config = dict(
    num_hidden_layers=17,
    hidden_size=192,
    n_experts=128,
    experts_per_token=6,
    d_expert=112,
    d_shared_expert=0,
    hidden_act='squared_relu',
    moe_layers=[1, 3, 5, 7, 9, 11, 13, 15],
    router_score='softmax',
    normalize_top_k=False,
    routed_scale=4.62,
    balance_loss=0.00768,
    balance_bias=False,
    init_std_router=0.00709,
    lr_router=0.000982,
    vocab_size=15636,
    norm='layernorm',
    norm_eps=1e-05,
    tie_word_embeddings=False,
    optimizer='soap_variant',
    learning_rate=0.0042,
    beta1=0.95,
    beta2=0.95,
    max_grad_norm=1.0,
    batch_tokens=[131072, 262144],
    max_seq_len=512,
    train_tokens=741900000,
    max_steps=3822,
    dataset='wikipedia_en',
)
Below are experts of layer 3 (counted from 0) of a mixture-of-experts language model. Rows are named router (the router's row for the expert), up (a neuron's input weights, with its number), down (a neuron's output weights, with its number) and show model dimensions 48-95. Each number is 500 + 40 x the weight over its row's rms, rounded and kept within 0 to 999. Numbers have three digits each.
After each expert's rows: "gets" lists some tokens that make up at least twice as much of what it gets as of all text. This comes from a sample of Wikipedia text that the model never trained on. Tokens count by the router's weight.

# expert 36
router:507492551520620568483550459467567457485491486506522545560508524550483467506530488504534478538470518546431464459534506523562521525497457470448476
up0:516516482500499511489498577444510554543510548469513500564532502518430521453428584504507509487545505509521511605525551497532501530483512524593436
down0:551522568500490464542481429535460508477540500527502516513604552572507487606517459608517471496527560524515492512469471514492526426468515494562500
up1:592494540435551468572573497470483509548521541500452503431497510536470477509531490425496499524453486472557452519483484501527487503471500502522514
down1:515430529500506491511497569509504436556507541493510587516502490506486411530494474634494494533497504559490508564590539538476469509408595611507508
gets: " ", " and", " S", "0", " T", " L"

# expert 34
router:448500485551581500476456503476566471518544465481452524466568409512475458508528471535554510469491513518465497466513466520539463513553506487461508
up0:501494457572467505489510501491490567525507471611579476481531496424488499512468498534502422506552576517463500510502499530478510543527489491405501
down0:455470574506530530500512535541570451470495505437500529549500485503593532530548468454469486592427499454433520496458497364572391590501480456547530
up1:497541541501467439477494500511496475481518395463444501554502495501464493524499453484501507492515557498492503506498510493544518474516499500524502
down1:379496446498515479481512526483500553498507493515491464433505422491478475503520443504509478518495459515506477492520474514487567518469500506508499
gets: "0", "9", "8", "3", "1", "4"

# expert 41
router:469556506560514515459504498491524483516541469451498502501480477518552507455436478432481462483509507518536492554501555460440465405466463519509490
up0:499547432545499508504499382460421503546450427499417476500487517502514501554481510498529501423501508527500508520502428502498429493441482375529495
down0:511489493619504595493493511492499633502494439443491505447459530486584481504592447443506496510568498498515498519412498471502550491569454507470500
up1:524462498520501506487576431502491502508498591513450500587493484471501525470523446528561488514493572547460511476607493514500544469533550509562545
down1:394483460499501577504498526470487503528544462503499432506504482507497500483473489484397503492534528498552501534432476555543502530503471519527474
gets: "\n", "-", "|", "==", "===", "="

# expert 61
router:509482554502582569469545458493575453475485486497517522580510515553492467507524485515546492527477537538440467455538490528554531527483445471441474
up0:492500536574579500564542489487488504429581468500496493500526452492495500481463613470542537433541495458509604495499502430469391477462500482500491
down0:500500481466500528500500435534487488516500500462500527500523492500445500539500492500441504500500516381495621482457534434503500504500516605499499
up1:451507440562473524565485492432541519499518519461462542498533505443513526479441492553469526505549434546536412459503507540414477499531580506498540
down1:496499505496508470518471499543531483580548612478506505528502499491478441489530378565507502416562449533489523466530443501454510478426492533513544
gets: " the", " |", "0", " two", " a", "°"

# expert 62
router:511482558495605569489550449480577458480484493504525532576510511544481463496522490510563508551470537537451468460536495521556503522488468483435483
up0:488642495508546487579499491522490522507504408396590485492461376511446497498467530498478496466490471496535501497504447514505540331511497519511500
down0:506431494617500520482526459451502497454542543494482496538505502526530483587485501505557530503515480514503531556492502470493492499553494444495547
up1:493522497454487410501482497462507502653462485552510504484511501551455529558485543511532510500586492495426505499496410458474480437477450484511494
down1:478485517496450514448501493500494511503514562551494529517513560519447469485522447555458486501491421531504510513485486433463533482493493517456492
gets: " the", " and", " The", " D", " his", ";"

# expert 68
router:544485435544491472542439528555511575552499531449549528457482462471450464453553459528477422452482442471464478463479480500477486528489459518558490
up0:532545413553502531489501590504476447499509415550510478529499539477502545479526478507473576474495514566512489461484500394399502549485552439561532
down0:506474502482498494495574512500464492474499538477492508486614484524560471535541566479511542553453549494522500514522493485503522494481447468504506
up1:504500442505532510500505522490562509469513444487518497507491490533482481514499502485444483503413476452501536501501545527500555510481465526490501
down1:525545494496494457536569432410508502500498449492538508531528501498527514478469525577497415531500515541532449560436510536503502525499521496529592
gets: " of", " with", " for", " from", " by", " in"

# expert 37
router:512483556497598554482555455463576452471485471508511533566503511550478468499540483505538480542483537539435473453541510525556504516482454479437477
up0:445527502456520539473521490506476504488500486470576500500497500520490502486493535521483503454585563500532543509510429501517454486553529506514529
down0:575491500500526498497526472469474502500500509482565512500493512500492500499500453499506500500526533576468500482495492536534426500493516536503439
up1:470458430539532525438519497520525496523523501507520487515505446457606475542485493443502498451509464477495578519455530571486576452507520500601520
down1:573507509467420513483492523540466625499496495478469446498458507517530484529530502456554503487503603499528506528475487499475458617452516524478386
gets: "0", "1", " M", " G", "9", " C"

# expert 38
router:500477556519607568501546458483583452479492492509521531592505513542488462505520489515538497534472536541430471459535485519568523518484463468442480
up0:472413592498536456500489514521505445515585535502533485437588519463501539513498540493526525476484470531540549554537511512462494497508543558525501
down0:502508533467464507500477459511501525459545477502468526492477499506427503498428480461422397531503502612521451443546489509591505548519523488482448
up1:566566493520605513464508524480529503488529512483502472481474478472527543428492471536566502562493492481476466544455503432539528545454523549496554
down1:506489511485500515504504498503468505500414455463538450501598527463571460473514497528516431535580504491467538605452530458483537499502478558501470
gets: " ", " |", " and", " F", " B", "3"

# expert 115
router:516486563515603552474544461472574449479489491498524531573507514540476462503526483509548493544468544544440470453532500521558509514485457480443474
up0:427510538558500493468479557438507552493503510461524489542508479521426478566495493443467502618503499490516498527474512527410482354481491459534548
down0:564488519500539462511516438474459527490506544478485462527517520445530474441467499502499614551505567469493521568517458558525500491561545454541487
up1:552473567481481503468519551507487504472446565472481554461514515504509520534546519441529498536503500511479597539400498511479451478484457499525464
down1:526480508555498547511466553569527432461503489521499614495479648495457412528469521509525597520474557470490498542458476530538486508465447520519488
gets: " the", "5", " |", "9", ",", "2"

# expert 49
router:548503545553535496492514466524575465580502512538458476497455519507494499424535469412477433556490444490536598538493461490542466521520536510481476
up0:506470564504442458513500401588541495479510455457488550457479435587457450398477517463516497514472470466459497577518483419506504508506503529511510
down0:447485510467451494520572556467530480510599495443548415502499508511500505493550504507501528505492569515417501524442472503470586516486520504581498
up1:477528482490456574506500517530501508469453566515527510490499513600578501476520508505511531494491499472472511519505541480438507505520491557500470
down1:509466457516632482396500512531465450536470517523499434475489574534538504507416462470548540493545483527433499500567518527465493469546506499479493
gets: "–", "-", ".", "/", "0", " ("

# expert 43
router:550481459555530411550528499566495526593539543460537520455487459456468488434509466532454463572484491473537483483490453502467505518456464498536526
up0:454514504480489470513492495478514414462500509473506518531424437446575541416585533477543491593446473454578499486531481495523494470492498503506496
down0:498594514478497510492521345484485504497471516453499510483492508429472500533549519482502367484460505426523409506489498515522501498477416493458522
up1:461419549505522507583485486516485514601589495517453494506435529583488479501405497506452466483517510476557545460553500491444434427491422479436501
down1:496596539505504524522465496506497447417463526475605498516503500497500506507428507517469495575533548530543456464498513526506492532581503508511564
gets: " in", " of", " for", " on", " at", " with"

# expert 48
router:524427516526562456434534492465488520558510566503456509563501434442401552534477479520562451515491502563441492488517484514529471469534444471486571
up0:445502454507576429532536562400489517424502542506539496469499540530465422505505525505440481517510460511502563519513435549525493506495514486494519
down0:537500543477380505442468484494585497516547515512573485518446505520503503500504453376482490532503561448483438510492464543586496440551474435490528
up1:530509490500528504605565443464498619506403529391478516542541564512466479497508434542500472492502462519485469470517528516505543558534506517423516
down1:598433522514542480487485544416509443442530481502507512514528539451497496547527547518425462487470567535493493482522523508502425501495389500618485
gets: "5", "4", "3", "0", "7", "6"

# expert 33
router:549545510477523525441513504506544468498491469462485400468467459550541499462442529536470453487507469531539477611501561475473452434506484516529523
up0:508504500637522497483500541470459393520502531554511502500490647456435494532466498465508561499505460438497499497459490481489491482457499508494613
down0:496553514494474440549454504465547561441487496556509494569506488609581462441504486462507523492412516480400480511474502504479553471508515551501518
up1:506501500480533492486500544435495526487452513503511551439494466512500501558508520499520453476500492502496507491527536548500495454489456507468546
down1:495531501478454505493570524543511535493440549530506501479439584513482438484508502454529529508464544543497488474530528471512485639537499440500379
gets: "\n", ")", ".", "),", ").", "\"."

# expert 24
router:511483555507571561494549461476560454475500474500523525570517515532494469518506485510550481541468543547441463461534503515565511524489450472434475
up0:482510412488482552491471480507513492485513479500492525505483469489469538473544496497446496505501518507460509596496463494508437483501498500513505
down0:584544480525513449489477467470433552477500473512500490501474530471479535471500468548465434502508503522484490555487507498467532380502506499519473
up1:510468498561569500505498510382515552500550379509467483498507500531535554435500519521456556497483495511476501504480507484427516497458489480506497
down1:485518485510500515483495420520471456500496480481530554552471452518483500490483572484495530489494465495511524539549521498492499454516505540537470
gets: " (", " The", " a", " the", " A", " B"

# expert 120
router:502496546491603559484546458474579444474483487508528541573513519550485460506518485526527480531468548548434464452538486521574529515480446474453466
up0:465448481513512497494506541519491569467479463442544504393490510536499522519451482478563480393505485498552399553503431517548493501465544536474580
down0:487541479476473481550498462459521466516525550508497499491497469516509440535529397479469517491431556480521548539565507435502426501498536475444542
up1:394453489544554500492523528421576481496501515450570546501492538504507595499523534456481563523439528511446552553537504497470502504661510530498522
down1:538494498495481493437514490498544592504490433502518480559457548457505563470526452448542451581494492567431473499505432446518469514506504477521510
gets: "1", "2", ",", "4", "3", " the"

# expert 56
router:514573479568515463478524484467573460473572445506436536483509413502550502480556484548549497463486535480535502460490475506546449469545452481494575
up0:560504443520463517524357550501470508490445481501437578484520480501495517477495502605539577531508506496440494545380500496523473485430503516512492
down0:460504487494539508509641496502501494533498518523495390505495486506476486505503454451497458519480477498499460464528474541539473559553501501508563
up1:449449435535549497476485494502520471525496463487534536552469499568504482483499496457468499527502536521332498494489444563540525531498506502530516
down1:472576525530521512523462519501508510432567490468496525434508476512476510505495455501527476456525476462526463493501489442477466567518489518490374
gets: "0", "2", "1", "9", "8"

# expert 7
router:543476526579563528433537463485590423572572462504523553533437502536555491534509443547464433509462442519454459495525446480521492529483492498467476
up0:506367474560504508497492461490500532488474483487476464507474464521502504504490509402495465500557570516498415501479504500474458473483475501469526
down0:460455449536502526587499567479558487473500515486522583590506525499466492495417453544495500522499529653461580549538472499500506452528554441557494
up1:496508517500504497465502513479494408557550485515509516612577417503415553519511581461496484505489532520521360496485557516516446498437443494564467
down1:492500516498500498490492558516506428479475508513499474492510535506512478416495498461493502526523498461488497424500499566542500554498345491502488
gets: "-", "|", "–", " -", "'", " un"

# expert 127
router:488473400477466474540564509558403454476536554504519504484534479387496539458432523539509578502526423462415502544479584460493472506434479521549472
up0:499505533531477484409503471512490500498507584484492494551488496518423503488538535506499508502515500517568496500378514455512462504486469526568444
down0:574557520468491438520501523543493560511520491468514427510510441569533499512505503495484527506495517629527549523512508493467512493531442511495484
up1:478572519484543510479482506491447464598500505501516544492426492477522524507624470504461502491432540498466446490502445402499480450460462462498487
down1:485529461521477449442499595463480483517532503507499504505492512471501471496488500536473496413489540510438492502537402558506452489530487518496502
gets: " to", " not", " for", " be", " as", "ing"

# expert 66
router:517488550522622557474535461456572457477497478486520537573509513540491469506511479515539494548470530536434465459533507517562525519473452479448482
up0:555494442500518513507498505534459500507496492492492490562486500488408553495496535489462543498588500581521434503500520497510502496495497500493497
down0:574600486499436517500474588580516459500495551501500504510475507524496560500527501500497499503535501502500557479499424500500407422416496485499559
up1:541510441498500501528464495503440540423490465517458492522541500534472587513465469465487507498504510486533439544495459473495503501465477506558482
down1:496447439500535472449529512494491507516481502455496515503502399504511498483448456495482467538490499655458494502488505546518525453459534521460527
gets: "-", " the", "0", "|", ":", "9"

# expert 13
router:447543493579480545523515611486558578556478460511521457493524501553543557408516547486526441499474500517458605480478445493439508536485476485491494
up0:505571589562547498494486539506512507498480561486527439525533500454531499460499500503500516487535466502512526452426434438530483474515434378428516
down0:517481492507487487539526497532478476508469487426446511553528593507476517538464589522467475538504557486506525520500568517485468379497451515500419
up1:474522529499529506499521576462499511578516491497498517427476511495414417540479499497571477502558566494402505528463443533504469513483511519498465
down1:514558496491491514453505469503435506465503496537520487494420474490499528514500516509507437470608583489486495484526518451556484388507467499429505
gets: " the", " The", "The", " a", " his", "s"

# expert 94
router:503484549504591558476544460480559447475504488493522531575509516544489464528534483517545506534468546544433463456537504522563517522480458474449471
up0:480501490511450489489455534500528514492537500496542501501490418538498560478543514445432562490542510398540488503533533476505616469464460520551502
down0:536609467500506581535500443482503487505526554555476496506494517427500515504499395450475436522517540549493567492415447588582472454558500437490558
up1:401556415527562542572500503495576464499505538547577540515495515493497495387513509445481497500551392474515476526473497548512522498482454524501539
down1:572493513519490503599420467514454580446531455468481513462498447568471513493532466493454545478517519496513503593497559445512504540511462490500491
gets: ",", "9", "8", "6", "5", "3"